config.yaml
d_shared_expert: 0
activation: "squared_relu"
optimizer: "soap_variant"
beta2: 0.98
steps: 5619
dataset: "wikipedia_en"
Below are experts of layer 10 (counted from 0) of a mixture-of-experts language model. Rows are named router (the router's row for the expert), up (a neuron's input weights, with its number) and show model dimensions 128-191. Each number is 500 + 50 x the weight over its row's rms, rounded and kept within 0 to 999. Numbers have three digits each.
After each expert's rows: "mostly gets" lists some tokens that are sent to it at least half of the time. This comes from a sample of Wikipedia text that the model never trained on.

# expert 8
router:538474617467481494456443478454454587568450553494518626503561536553587522597554468458505586566480516508466423536567518516553514431464563530517492505491481551555521511447567502437501472417457480
up16:501598487518426500466440463530474489493435523564487514527485532565569505535483409550452536561565494551451470544515586537600470540451511442457477491502522484568434427504503593520427505508500495
up17:482461529496353472494439517505479514475572447507531501523422450548457386502537493456494537538474477441372566410519512449559431616492460531553472567479459387519552462406518451431474539422469530
up18:489455474486493503493447495522519487439419458543500470543474558507573488573495490443423477561443422439494465460471471469544445464533492467445444493540462503491604463539514403421491527496467548
up19:533477567549496439537418452579520534510437421495612493467484601492608521493565539510506505455490522464516581427504566513547563415522511548502456517462419548408500444421530490581520529470463525
up20:496512474456455549467390505528516503466499461545515448482373506452514497449455472506619598586437538561488470531455500431486489589566543489552514386592507466513432504510503558522601525433509520
up21:467380546529468428514474532498458580451509498452516486460513527594540464370511444500507553543522523583523404544505532547544522511506609452514454559538549473587554483550497510546468422476566495
up22:550438534445410543453455498429604423550553504590584636451558472405498429484428527583453547483426479510438481478470571466427431532524529491533431574537548495448489425513593441463404488382543498
up23:522618399477443426428510407534605581562445500533538520471512511526472538610553460513499466525391471569471425494459478552585408440475531493424522505520466483471477466455471512376520484479544438
up24:495534570501429602521519563515411471534449555429542362437473598451575544458545473449529515477407565503448412485444521464584458507468462550482530506472448580514472550503463531497496562484473577
up25:505496513528556541544477417490485478464484463520482508480528547458530532501506484560515444569489518490478482504592512478459437431572496404431477492662429478447466505490555478586572550525566641
up26:566456498540371482411478505451481464509512447585535459633598569478535496438535400495568420570407501507548451453518569507499544490515513447483525588507551516537523407562548507435526482502558512
up27:549489469428495454544470500390476503497433629459534544478361493449564530592533417486541508472445534514507619463478562512577528462487541474571531456463480448452488482485526491540572431451419555
up28:465466477532478474541539466518459608526431495461562521548435470459512469522545544550428538516564449581475511441480538574571488473490480485527502483602464522445558525410468455474548587512394487
up29:556375460469505538556503535480553523497382488514525508503538502477482450528535514494549453461442519531445437524522586545479528491571541387480521491451526524513427498441517499417583411441477488
up30:537515550586529512483563514533496490444533455472495470399566496505597512570528476503463483613538417492566529564577526564512495481587517566595462436517506484536468520418472353448516484430532502
mostly gets: " National", " University", " New", " International", " military", " Army"

# expert 14
router:446541551390473507523523375556458382508550479488481505492518622483469495512539529511519522466460511489546504545487536575482446578498436467464436517494433432519486450442405438495521459499506444
up16:545536629566396520444424451524546541436549531504561488507480516419568492438603545516457576472422474511517534508566567449474499594611442466532513496561455505544465509464406449448548508529504467
up17:540498472495550480420500395518470497422501517461579596429533520486456516464470422463546396512544476415554487447590536496513546475504526505494494545569514413523468509513457513532514494519472474
up18:519501525419467489562515449399389532470500448438539560511509485594654487464475469392542503524430384527428534485597527518515510544588504423509555443436496409502463516447439507443481568471540452
up19:536459487495536522490471536516553454479517514449534575549474472573547494527468375418508500437434528464523509578437453538558507506460515479490454468562528487496490520480371500463576595464526546
up20:640488543491471510555510476584529460538485540457441520473511548510504395558442567502480492492541535467467501522561542508467448507582418519485554496521479396586506438611557446479542473519517415
up21:446398485468511494465558437533496523506456558559496499393470494468516464484403438511467509500399479486529523478431582483517506541562522529453445486532476466579456465533491577551562548526552390
up22:480505504515493548546510504568466501417458415491465502477513519449481497444494497534523510437508469538458527507558583522459499581487547539490525551421484507563512486542490565590527472528462483
up23:448558552454501476495495429496501479517527578577481476530472509550474529504504498451383584415489520517539461506423506586535432469497432541433559491479519423561443504485426464550562549535466517
up24:442407532516484475437565442499514435481552485452496476454381502515407553443572452522464536520587547491459534494475543492487513526424538565397519403506489424538411493491464530534425446489506554
up25:505568420477369536444514437512496545558500501507531439498422477455491466517527527566564505458524496460505515460377402547503495542571547479487473494401444525489572515543509396530452450550588588
up26:476474447434464496456473494505500402450489535469456503462573443475553413651501541421479444614509487525485514544498501497518538539477456529492445407548484443443478585409379455567455530479539512
up27:444523517532451548410555455509657503649346553364496498526559583488499446520459383434559442524468456461430587416455502504555414451448485438526469580528427542565488500542473525406526587471550499
up28:446419535551442480530529369466422483564513520556467454490515553394508430404554510498435445464425566430471509497514517543576453554479492400483519505491452476398539538453499463527536469585468544
up29:459447539541506581550584549540440516523520447545347481489506574517470474498560570492489533501495533498543563487496559575441528459610466516463543562442475514634546553548541539506443474464507598
up30:550529461534449543488507446518440481497495422573459445501393518468563444540600440466524486572501590485459545520470555571554483557569557473512526512476523522485451460520551572534487444440430532
mostly gets: " song", " family", " school", " town", " city", " water"

# expert 13
router:467544576435571471485539451527446394482555450462522493442496510442464489506395427562496485488489529458518509559479398569541488570514543340485443511509357458533539520460544488469512490522454533
up16:371432563500465573529552444516539541497487586530485504540526454517519493507511503484505517459534503503587541510492459436545441519491510566472464537600499493464485535433436439591497584515524484
up17:479503629480544475581514531519541548430525540492547504487526545492445528628464465541555487389436467498552529583497527515459427480468502518435502498465437514530455465445458495429465556505457483
up18:509426432439447449467496501593506615657520469450526508546439508469513468380544455560445523485529560458479515513495375602438491495459513461434411562413451522553488526577524450531470538556513458
up19:471441557492486492439491542452474484483500490417482582434546552517533450493422540549513562465505506410440328519558534486491574503571481498527496509460488516529527482479485443502562499373370495
up20:482525488483456614448584513535567572491513457537592518535523468416432563541522509488508400475481482417444505486470532531535476517476521467466504538677566454524479423483458537494510519417517613
up21:516596419501528547358530497468522526414502472475490438446473432572530533446521441504498499474540469444503481505476391523514473562520476527555450454507479540500583586423507473408467502473527456
up22:486539404521528514446486490438503461519458433470511517521574417500495476476564484492480501548587485447522529519470447559520577525488522439569531482541490548521499528468582552524416446488560568
up23:470489670476453464525443512482505474500611465527539510405500441475537451547548501533486467503500500550514495505454538572507492483634468511436565463519495436519499461485556496470470528502506488
up24:478460536436490453525410423518533375617614523547509440481486505514507540500534554461470477544526403508460448573520486540507417440450516426522449456566511498519514467495463509454540481487474500
up25:531473536475536507524545532484482444544445492523516515476651503507537449540491568452499439511518513463474418529484447485512465533530454468502382512516514553510613430531481499573562535582562479
up26:468440529525355455517536521491558586529532537479549402520541555418508497488569529499624482387578530532456463444469502530567495517474448497408452434515467453423515519441584469532536545422445505
up27:487440516509519549461557521431469533552501521446556486541550539482573491489496504524525481499496479536483446461490480509495430469520567348568568393519541415467530449496384560512466477493531431
up28:473530549505447595523628422530560479495543484454487544439484523537491523407506460535604469461453505502462511448484600557525448474423562441468474553467504499605485493458553515518422602586550436
up29:464465580366525534594502513493442504574596485456574469436486448471489404461502410445494526474527529490551463542459455467547506522566524430437466506471460453584487571494451572566509494577437525
up30:438446463495573576541646585568582507517523506358578467472496528475539370429508407526566480523528504558498563493443441533491478492460501449568509531535506536548515490429450550461518514567493431
mostly gets: ", which", " it", " years", ", it", " there", " they"

# expert 0
router:529478630579530597540554510463467485495563491492464626438536521529505515453447497553503423459460440531520455501542492617522413507522513532479508537477544518519515478504494499510497511376545456
up16:439461514478454542582485499535495533530579548464407492421493527440463508494433542516439547409428429472507439485466507542424531464496514499534487543488524537393524449493476614593505462573562518
up17:474474440491589497444534526489437553442471426529509542447431441504453587391519528605523458564442355527454448555527532627497504464512488439483606423629476505517556425577519447483464525420419439
up18:531563445480474509481477524603573344543531469419569475466597528534517432555446452502524506461482581530506467478532496534517431482583506503454461425475485551518477451473491465417531480455514639
up19:540459491551474506472491504574498510450490572533520490498498520539520483527455591551413469523509512469555456458479499476524461468571527476454491394580453448509391472505492484551506452533499413
up20:526478576531485494491440503470537491520539493536399489476483501584494508471484481558493591494515490472467416487472460489496485538436459477495498592500472569507524419458435554564504484389588532
up21:481514537588496500511503506497488467518458578396511542410508493570465428474527467553539456541440474551470406481504477500497535502477491477402450468478492559519573473429560495513411467442463533
up22:492384434542419480540535525445584420438458534511537538468472525506560550499543388487547515413550534520475532557576535514487494400551405426561461542445491497492498595596513538501444554538510544
up23:460356556461421462502508476472475500545538492495463511562520444522451526497480559455550498551463384555495414530465580545456430440440594531492546515569452476443402476524499560431520418429518504
up24:498617515542448575489514526504495549404570481498519520434551489538493538527496411524524481494545452444601479464578557458383581482565527487477485481508357552495514546461428535411458419472491505
up25:526496592468531523512486503508559548493524508501504598519503496504489439464453470477474544491503452519555470540480467458472622614496463470502451549531546567518442541496523493500514478456522540
up26:515533461537520502546447497390534532469498576528482550511513424514476558455582522488517444603546524569494528445564563510549457416519471436490559489517474429393575486509548577468641477500462440
up27:477540502514542521504554446569540543449496489503459457500468400550405563561529488425567467524440497512544467544502420640442560516465534519562581459435500537447526507518459542534457401479486535
up28:434454500492532441490421507540478473510475465456490484436538544446472556624520444469405468509471511372569470541594617487576464496499430493428508594564534532511512503554525497466461512479480467
up29:458528493495578544585584460491538524498570484506682542438549535507515474527416522487506557446453549542555458453589453472536480509434523450517504460506477445585485545438442530491454525515538461
up30:537557519623461506398502531490440519408512474495483535436514486433462539509514475497551507544540545533492421463525491518501525637530537481517483538521577533526526479543494574440572490593484497
mostly gets: "ley", "han", " Alexander", "berg", "ara", "ya"

# expert 4
router:508524526512452605445429597441492584535455414435530534567468399602475550431548519510522557514509465532413528603495619492519609406512576539449490454541561519435544555554455523565486563488455618
up0:451516547508458554475510454617539424454405423475558564451536547497503403446416389528568488517533517519496373499511574587505497393536475652410544525501524522439490434465463499501461509508403498
up1:420424536516499437467476589542557419430501494495542525457430513558505415469460554561464516464589595489534495567437507519383492418372485496493468458408499491554515398500544513487485482477461545
up2:498526626490527540568480511619540474548496461456562525500622426617483553499531524462453491578438495546559480521554508506560498554444510443504528545550506523519625525475468511397486513541493565
up3:487399463535454579499458541478536502514450486464485502531419465515562515529499332456520512490609571458431587511584454484406520561538548485474610455582437485458492491520551483493476596584549479
up4:480613546537567484390429569497513464553537409509520450446556489536449557525531463418433489534488583595420434551504456465512580484541495551561496404511464452478465582440388489421421523452489453
up5:484518603488438562492480509443466490482463596484461516543558573576492444426495451498480536551465541499505466504464531498579470353418566520550519519520559550452553524503475441475490512561479456
up6:484514470474440620421609586433434477511469446461552435552490474445527397490410565515566524456460525467447527514402478489481496466551536447514469394364482497439540448574484498511570515487412553
up7:520481520506511533543438595440476474493479459498595518551516463557479516489376475483449481424427432511481460543572521570477491481491561461471531563501489562478590576478508529567523503399467513
up8:440448457577512501497472477584455550486530379499565582450501488486534506456576567507521555546544513615432571461521530482445510409484482375419478576564568505448573470458446491544510570426520504
up9:499481508513548561513452492529498438436399537453538438525530525586454478505514462453430524485525581532555443598458438484503484542566503448390475460441492444503468490500411397552443575592519473
up10:369467490465431460439467457582551408466598547467581519536498511548453514460475460461470513411502544448561526487499480546530554465447507406562530549554476513454461545538536569542455591542493468
up11:463526528456457486536508484477405500449557444504498545538470465499451506558567487507607567441478565563484500556493447601539519461607428536489611472527478487518526557521467505599539519497386496
up12:448506531502489467491559449483585510505550510505519590503500425547582482523573484605492521465428476504400572444465527461540524483513490516455552437512517505499589501536541552426548491477548411
up13:457485547450490471538485513421539510521565401448544377475456450637527502451544494500546472422488402493550532406504567485495545428494550581480530500552577470420596541527491427478468509513532479
up14:540511477451559538522560488547510501496486517451448546467475510475484511594523528481579566452481405500370560508468502581487495393513524421433451444559471466488473520470401573619501614512539533
mostly gets: " S", " K", " N", " p", " Z", " | S"

# expert 6
router:461597476516491597468604428415574545559488474484528594519521516498508511490481541541521583434449445440566492511525432468571482418540519549515512507500497531416572534501492432509533447584577508
up16:457500494533491568506563505497505495541497527556432412495441441457498480451483536469505577471583578495522570502511470471571541531470524547445483564503467513566579504548586553462497504506478505
up17:614595436445454502538473462473472471507467612428456447468461473492439486561570479462474509440399450515566535573494456519518454493488473566536496474404447439380477558495520502483525507535476479
up18:463543509487513562507447509440500504457572563566507487465510459450590520449463525489527505548571531503515472516620453549567498497457460491410545524453357515485478524503503568568526465565553461
up19:483493504516503512488462511382472513464408485499521558471544467482513452597490538501500478444520517432488462434487586522556452492434549459544469421586395521524463539465410464484544458529571513
up20:497594526499475440499526480494515463475588490541543614537469518466514505517459503544545518438544485455574449416514520572433460553574589470574541511495429500511634428557553489487514539507507502
up21:570559457433445658454516418395498524560478580381584554553556547542531476540453451450422562478520416534563550498417500523542489499509538469549572494448447504620568523496504519438481581538415564
up22:502444551554483449477541555466542468545556533560487450445438489455455474404537510491541600552440509482538515491374516475577557509637512532513572532547466485547491522441503454616599513486543466
up23:455458475542542463496525577523532452506495482508534493522439503488494522564495531408482575506465445529524503495501446527575456506451555512427497512507639471600510416483485535439524422469465537
up24:406445473502472563527549429564502414420622558418492486436514460423400507490391599569501520424528352477476456455450446496561456594484479456498495543464481459397494479460598491467513485553449478
up25:467518500465517495614547473456516524420548560596473589474445509552513460523570544461443442496582500524612433466520458461489496521600449460503557571454511503585496482492483548397396558454435484
up26:537427555643510447456478448438427409503404485495523576502363423448538509520455605458579556510444499561487493513499341452507454482540498431475501505462460460445556462484562532564517499524472465
up27:459499512529519453381655576495485515460470504473438491486499433483551482469535509529393481524445458478580506403483467566532587576489585499546551526506508492459538494528500451614566559446531511
up28:536503518537527487500496507425492477452442379519518439607406534521450538503400476463496514574461435487541557506522413433571534499564460474516497505474511524571555545516414482509546464561515465
up29:523503530514454535571501519505414457535543509548462484629444457492536442481448504485463547482546470512572518422485537493463547568518522433498521506527624472557497545514557521392551421561534487
up30:533467549609454369615514481600497552515503508527572491618572480565527522528466503540498437496502462552563528555521527508481549478471518588450493490495456489496509421536458579491438513460438545
mostly gets: " L", " G", " R", " K", " M", " H"

# expert 7
router:484485485499541555477470461539476504520485551555481481418491445489556446582498501456551543531418517471451484529469598531444533538454513414505469477557478457517518469411524595501560495517534457
up0:577472465562437480546532420528440390532488501564507557488457525584541588508560486434508529477473493479483464517462431423452446545537548506530561504485415548581484398447444513454575539519518575
up1:432481557514473528505467454589476458459464542489528429475442448395429475492476445524513511482493516539567523523586446447451474479432500376573583445518471550530547514416521523538434482512504418
up2:470505519559562606504493554567459463507519472600581410456542438524485472472493549492491444473546432485441498551513545464506435436523450459527510520457464552528497462414515494545593474458507502
up3:554572492520519539572449448520429454449536570449496502535524483509466521560484477405500411467422558534560508515480436511488497467478482531553451535431546553440512450555509520484508547583453423
up4:469493540551462507514504538583473432450509477635544598482458538462445563576432482489536466475420578595471527579529587528543538534498479388478382531508494569546459461541593526418519542513474475
up5:465556505420541457603454517485478520488475509468458493492539469445642480485538501460581445563383543504459427476380488551503523541445623503525455523429526464482457445470568546442433511495523505
up6:511431515526570574446519435513531497549553492429545546490461452508504478494546498501531494576536475481502535531530477556525585487527520454537317497506481486516394411551530547523502520494435500
up7:489446581452419519481500455614391571536504537556440438421490469383417481451357431476484492531514543490507452465508469587485498474430519516538525512476518514508460508527402480547492441567491511
up8:464535469469500543498569487492438523553554505505516472465459399453469548436499427584480488568413523431475354448508480482444470437535519491535563480585468612523480506444395508445562393488517528
up9:598520416489558516568488517503549500441521549444500478545500522480545487566469499481656575549499516487472530485574545449530520470390488451581471535478551520470463533331547481458428499550472544
up10:514487484534522479417494412382365429489469524536633482463456506481529448515443496535583429434510523545522432480538421466479504378610478471610509482434516504466596505422503503428621473531453482
up11:447572548499499484497508497541450532541518496518475499398537484484488414495511473473507467571534471565456513498436579587475529493411505470510527405454492395532494538426489498527550526442493491
up12:502468490528490521461497481513482405454504553598468550527501490543453506520539559511483550499487590483502428518515539513592467487496492489578476411550515398534513567494570559550499420467462456
up13:472542469464433484488467471452554527442536566458497566490525599554532456552505528490520540493560538493472523540508502499493534507561514536550525547448495561449475554561511449462551547570558486
up14:438580514540539466544478467451563432520445514543493471435574460495496506553480522492574554557495526516526529515507455550492451517564466395468362487475521392542420489534525609540532484526457468
mostly gets: "===", "==", " ===", " ==", " =", "==See also=="

# expert 15
router:617565443493538387575469585585504466486543616612422523598529611472478418567469437552454456507527526590591463459518563454492465475523438493513513460569517563447445529546511606415439468505530491
up0:542535437462537429575452445476467546611449414552422490559564572533530547558506396524559499492481429542575476516651491547527528511555446489576496443528534491521618486554552510466600448552487411
up1:603500510503483423484498562505442578458482540442489459450404481513470513485491572460467576427533465528575563449500400655498526537566479479494515467520462493492473597492456554446512425618555584
up2:547480522519517507560479461567456487494502525469472466529555475493547478583554481484497531577548430513449398484438508571490526449578478445530479484496548495480466569502437493431466631467488456
up3:575541460496459470458376462445505481557439462527446444488526521429471452486553484426466476439489473464531501527526463528504531444487463472549453500570506460427475522508512547504523546468525516
up4:446550456418456482556526515558440530480488468441453583491535542568577532383541517499602424524596524470447476527451471520554588451542459464554567477438537518484422428472457585461442538502392491
up5:509592463598589538512423462449480473371509540534420545535429426436420566496457449515514482475487506486427510503501509629447569524573363467466482457427528477532561516483446508506513499443432573
up6:438538461524523442488499470457440461543567585408493505607534503477483450503444454579502504484544511471578465479491490544454463590575516497529496427474501497492451471548521415456447558507562445
up7:541556493527471567471429670473460532490472504425526584466530557491612404520490471505459491411494585475458465522540491456604558540493524459515499558431472493503511507533415451476451445548531515
up8:540435484494557452531481559537579476445500470531490548569510428512530433503520566513566609552636441541490490532484511467503459450529507467566539524451557538526556571618489467488481572496549521
up9:593473517494417467443477510547467469506533503520467566568438504504519537492530509483437414474467493501448564412538508405510451517537439448645577539460450580585522416598564492499467415506557525
up10:515505486601614566556465485445525505508471462514489424506535468502411568579454416574513460460515523528522478442520557465536457530466540480505546627510470600521536424580530465484474561580502601
up11:522453518578530561507543460545574390468610574503529498544564518575510505490552457541664560474549517409529473590473508489467516395507458546496495490479524459502500436509483546491397596448528476
up12:546528488525531479442493458594380628464493494512541500550566536403471483486404488472495519508605529599516528573583465497581475506550562461553597513515546562488572463494459525388480468527508456
up13:598479573504479503488538509515476474538508497553469553431437434409494436547412510502519453486537479436461462610508505451571452498516491495523541416566557567538582490570505506467487511529476464
up14:512450462548445551501455535537580454537448509563515572545531477465487427485577453510571421537390464399472514539504508500549499471555471460453515409524488507485349515502533611548487473500516493
mostly gets: "\n\n", " |", " |  |", ") |", ").", "\""

# expert 9
router:441398599495506450488420503516474422571547493444544438418486514482466537424431414413446465484514568545553481525449455405534495588523395427571565510457434503542504549563509349492520536498513499
up0:550454544473494566417541473516473496437605536457529461527527462571569388438517530468491535511485525393474511442471529427521488519489459461439501576502468585483496465506507421558547555483534538
up1:534464549562503556502397503510507462480434534539487535458514559482514511457546456440560505532511540609496578484440416497517474498503495566424484534488548505551449505496453567625469426393550489
up2:474610509522539594427482560520459545459464476453512515440547515461475460472473496454531532565507542527460570548466500495382425453628456504510514505537544417508587495602430581576489509457521539
up3:488523376429478446453535560575475485467464547526520550488454432566516477550522506536463384498546576451409488443501593453507462523504459504507424494560575497556637451420417573520508528473448501
up4:459565508556509567560580460443536470544416483553517444429454480478476500476471490509486406464553503491486456513494510454484516544435468495458561492558496489499511427519655410500478557494483456
up5:432534498517450475553564483429420531531435517482520437536537412610498468499424385507541481538490438547568507473532506578484497441508493484457493566568471487572527518597570434472556537484437546
up6:511511420555544446505492470452529497465503568559656470419443391464447521507471480463579522443453497552414638519493491472467606519555508578512538447464427446484525537544587459428475546481395461
up7:372497490540533513539593480562416443513517528567551498571465510522504408541456461526420455431581455530506428526471597519447517561582493479541499426545527477584562471447554527530554476577553635
up8:466496506532463522473489521476519470594458449522489534547496552493495511487595433479465507489573495489482526511488440552557340489527512468492589441473447527508409476498481511485507375492483498
up9:548440462498444624574492505497446490501515600356457665460426467479579540505437503475478537446569574510425548533486549472560609483480489502496564473483480468489486542529536576587557442463456492
up10:464469521540521442330503509482506564505522568522501451478445503629477491377516455509482476557535414475489522537478590510524483533437496462541466535434457488548490484613504466462564537443474498
up11:387451503450585542559458455517452529429570479546509448489511452546443473447518518457509576505613509438429597480511551506462450411481492586526550593489422485467465556457585452512632530510377576
up12:586494530502531458536458450578505463504456537477464502526444483555566510473604522456482587489557461434557538528464436488515516520631491419543539460586469515515516559551460568493493461525593603
up13:472555529532491513554533461573482537517602542406515467554410525438450445390532511480569530530503530613497368493506395555520429508518571467560556582460532584548478494503466521527437498568527512
up14:622521534560442495545501467449487455457416541442558437548499510510403414517493499544548520411466539526497515457533506537567469530573505522458503537582470485481566521480427421505499401493567441
mostly gets: " his", " with", " to", " from", " their", " this"

# expert 1
router:447459456553393363533498530557479486500515517576363520477525473536487469400484494554497466465517543498456517514449469442449517495476479547535536500517434552529523474493515444531455487477459478
up0:544445507611489506451535443529458512432525494529449468439483471497427497465507404506471427533541573461463495579549536499390513506472503501562453516495495544546499436506552470475535420486444425
up1:500486584648474499468591477454448592515524489435493560492512475508471476513508467499575457545512491541530519469536501489487461437494415465470465542493475537476500445595590487443446531506461475
up2:524465489430462487594509513501507556458508454534431542450503478541514505489603574554426543367437518477397532533447484500525370446369487450479443445538415584417527490529601492526559566461468524
up3:489504433418464513494442452495480536466484494503541537510521463478484511404547413458501472486419563464515606436554536414516482524560520508529566594498503557540468512525567500460439458495535462
up4:539471501535483529544519435535474414424615434489503520431490430466520467551443434577536462476571510428452547572533454560512459506474527552621548518453422618536483542509477426586589517493479521
up5:488499578521512456454499520521495530546593420521472535510509536448586404563471456512523568515432532494402479451489478548442486506548478507422481600544513582512453532455435525421471572543453491
up6:472480489498459487401431439454447541614490547515450535529552479486439431495503522433502457464585450460500540507491563442565530473458522426582591681556517486554556549571478490568487539570389466
up7:485514423512493478497465536587588544466537537507423500482576443441399515520495486453457582534530467503517528452507470495541516500470555414597541492451504407485494476428586491449525591534393408
up8:507462472515558483426521545477555507488464453424560463492488540527436508489514469492517481528486476478441534557524499512491537505401467477479496480601430579488488514421441540565485433524500569
up9:574481426468462485467645494534488448440532454471516580454502515531569482468528571555475494466501426434539587507531494492468543431472472468478459555388577459538549519525450451526528528467538407
up10:459483521510483510566491359490574516522558497495458440474471485471490464505562486475558519454516575520512559498486551513443443504516439535504528629495439446461562432517584476516482505441504472
up11:545515540518402535512539499505473473427414428452424594567520359516557470525480491464573499459500481557514480429478513547527521501453423429499503421470465488423500366519496485391562655572516471
up12:478480470508457423432513469602529564567532435560384543463465534411476545613553442575470454509504623521483471501458540456494382470506489426425477494557466539569591444530477468534493469526452577
up13:482505527484411466444464608586419494542523540516512492522534485573611453482440515543616469509510517442548452500433583409570521548503565527477546496558521521577532565483577489623506516466490518
up14:572470429479406477537518503518512506510577489406493492447564438482543381406443438511427469568535455384614433537497608405441474574610579554443538488551490470468510510502471477514481447423518440
mostly gets: " was", " as a", " were", " is", " is a", " being"

# expert 2
router:524405439500485549541459607525513494487537596575507420524565488534473481512521528481490519455395533521436484598473520478467500472492474511469458613523529590539399489551562435537507498467566488
up0:535488520503502551515448594491611531544475552464505520432524538402405536544592478476522488514468528537405452495484540546464501534493465562490504539515432554493455558542487504539471527450449539
up1:456503554535520462440390541547462462508510590612555457504493417528481527499513521576558655569514539564472524541433520634474494439498545483529438548501518505495633597638516471460516495557444510
up2:558525540606494547501454617562469495477517563474514514427539544545502492487524600566501549577538548443487499526530542609509531501512516514467525476516519535446570560535510500512487485463500524
up3:492484384508461430488567614344468615467540584602492475489541499465554477569490561435567473496353475539514538535521505494505524593531463472427505475537494496403415427627447487533427503446467598
up4:500357536496533543439593527384534499556447589544498466479466561497449455458494507456442577500503499538482439476542474487550546485489487481481460527579473496582520492471471504460553512443475513
up5:435496596522507602450495475503421435509440426594602471562560476449431494481453398557482499495535486555513505525426571502481483553453524472537587590374437541412468487499499413409425502401476462
up6:436410443440393514554487499489486527465560443465573498507580604486488504596450480517539540447518465533517469552429514545452450545539451489430469572630464459452458571519442438475510523632521497
up7:450489478614492554513527520478436498557557522531474534462548521503486551450547473422423474580575444468461486593522513499453474505599441447562558616574561496531430526507434544457437519509365451
up8:490549485588407526558600508518466438496552567533508451531484586597521427446488435415510513479440517543435569529515503464539508603524492463520576551474443432466442505562460534545505551460439436
up9:509493499562562641555566467479513472426585501477479453445436511475381438428550552492526516564551469493471510499396493569461468476512453510506544495485657540584397474446529453560503538538486472
up10:511482493562549549550405550465431403486582538498510479516544477502542521444512473527506620442447428496433473581429507450501564557569494634451457522565501542541520459519514448453490468551520497
up11:393490510515467581396488531564476521531428577555521480462508521496470597555541489348585569463446465427439559526470477534468518498502454517513542518472471491537538582479475533468574477477485595
up12:461399521561544469452464508486429489432476526519432428529459487408508439512567414479540571514440508436526578591411487462430525441436469465451392595572456471420520522538569606488490501520401532
up13:563428561430451482510452531486492406422457534379553491543587499469531546491457525526523496420549400476486479612499515540632516510441508525450521490518499539500518476414483495404472503438452444
up14:493449558565390507499579453500484512442492528626444470476521520572411512521469462548564398512526583454495511467457471516539503434591542478543455504530479549480476508468458432436452449556466460
mostly gets: " | — | —", " football", "|  | Republican", "| No.", " % |", " | DF"

# expert 3
router:565526531424567499528566567522504488437556524469509497606446515434479538480499543441507534512484454490471571388503468453538475590527446537423560531452619478514434481545555491546441565511554567
up16:570479469441568520562445545450470498450526493518537454495483485533469492509555487465475615472564453544557400463434411545344411485535546525473536471554525466472433466524464515564485515496443485
up17:522478576628537463519502449541629548500450542524476485581440444457518452543392576573521548504526576537471455488506473581512516514485468442504483471516527455446522387425544412524439474587594453
up18:420479593580605483524561490576459603474407427444528489490563456437555539464514529564513456546482505472391448490575452485479481521574497433531487555449493452413410517533494520526428527413514523
up19:516505576532489412589431482514493509433500533524586476543534462488602487610397501621529520458527524529404440511476490419536481476463524458539583508556532487500449503580519486437406556463460539
up20:487472530489441539491722533490525457416529509411481469483488430504475441401487422531531548492519487451416573525545429474595522487588560494423534528519531548498443558468423513523512487451473453
up21:584578603391437480430516452481366498562388628532489458488444501494576548586521498540598576503534581495529529469479443545555527438571591482583593533455480516502617563530502470506522576465569507
up22:387486482526468497425558498471572532541469496510444456538429563485565485488574554541514453553511460552458453492562520520559498365506485471521624548566569442510550527480487445371487587392463500
up23:409466484476497572540437454415505410458514514433569535527483439490476396542514481546499500510562527482442519447595510494564551463460525484362511484477425552502600495543573495540483561457520630
up24:475530481445535513496550443568501458450498537481577477434488518525501532512519556408542568447494516508477485438483428485624585411574490475528562522575517532455529576457483475430501566516534546
up25:479450613568524497456461453567414443485482424473530558416413481520568465521433541543494534544546555375469454476460572572464474412410421463516494543482494411512419377549427460522487474528589478
up26:415489418558557454401540425469586461446379470547438463432482529519517446570542458562480493542465628467571510465483451497527553458546389501530510532474476438458494470558468543521500417469502511
up27:518513502445581512455516499562544472413453524541541479529461501453508401537534561548516568533454587502430569427591499450614489530539433506558540489454534453547402529474493490445438564506534520
up28:568563532479421486451560496611481517441564569484475542432508462521510456512490475524357472487597531452505498471516505507453565468509548446395511527497594436523532478473542457495538594498564438
up29:568463500517482516463513513550516440386548532446478580446416460505536461551527497620512528467500543511540446525566547532541551531594389505452487455551509550479477531544452537555509447507561484
up30:595477490539480486558499520575520476470558525502450429580504465544548546474568481430566510502477514535510507495546500541530527507528448484475591436468544621449530569564471470453415529447502584
mostly gets: "6", "0", "7", "15", "11", "9"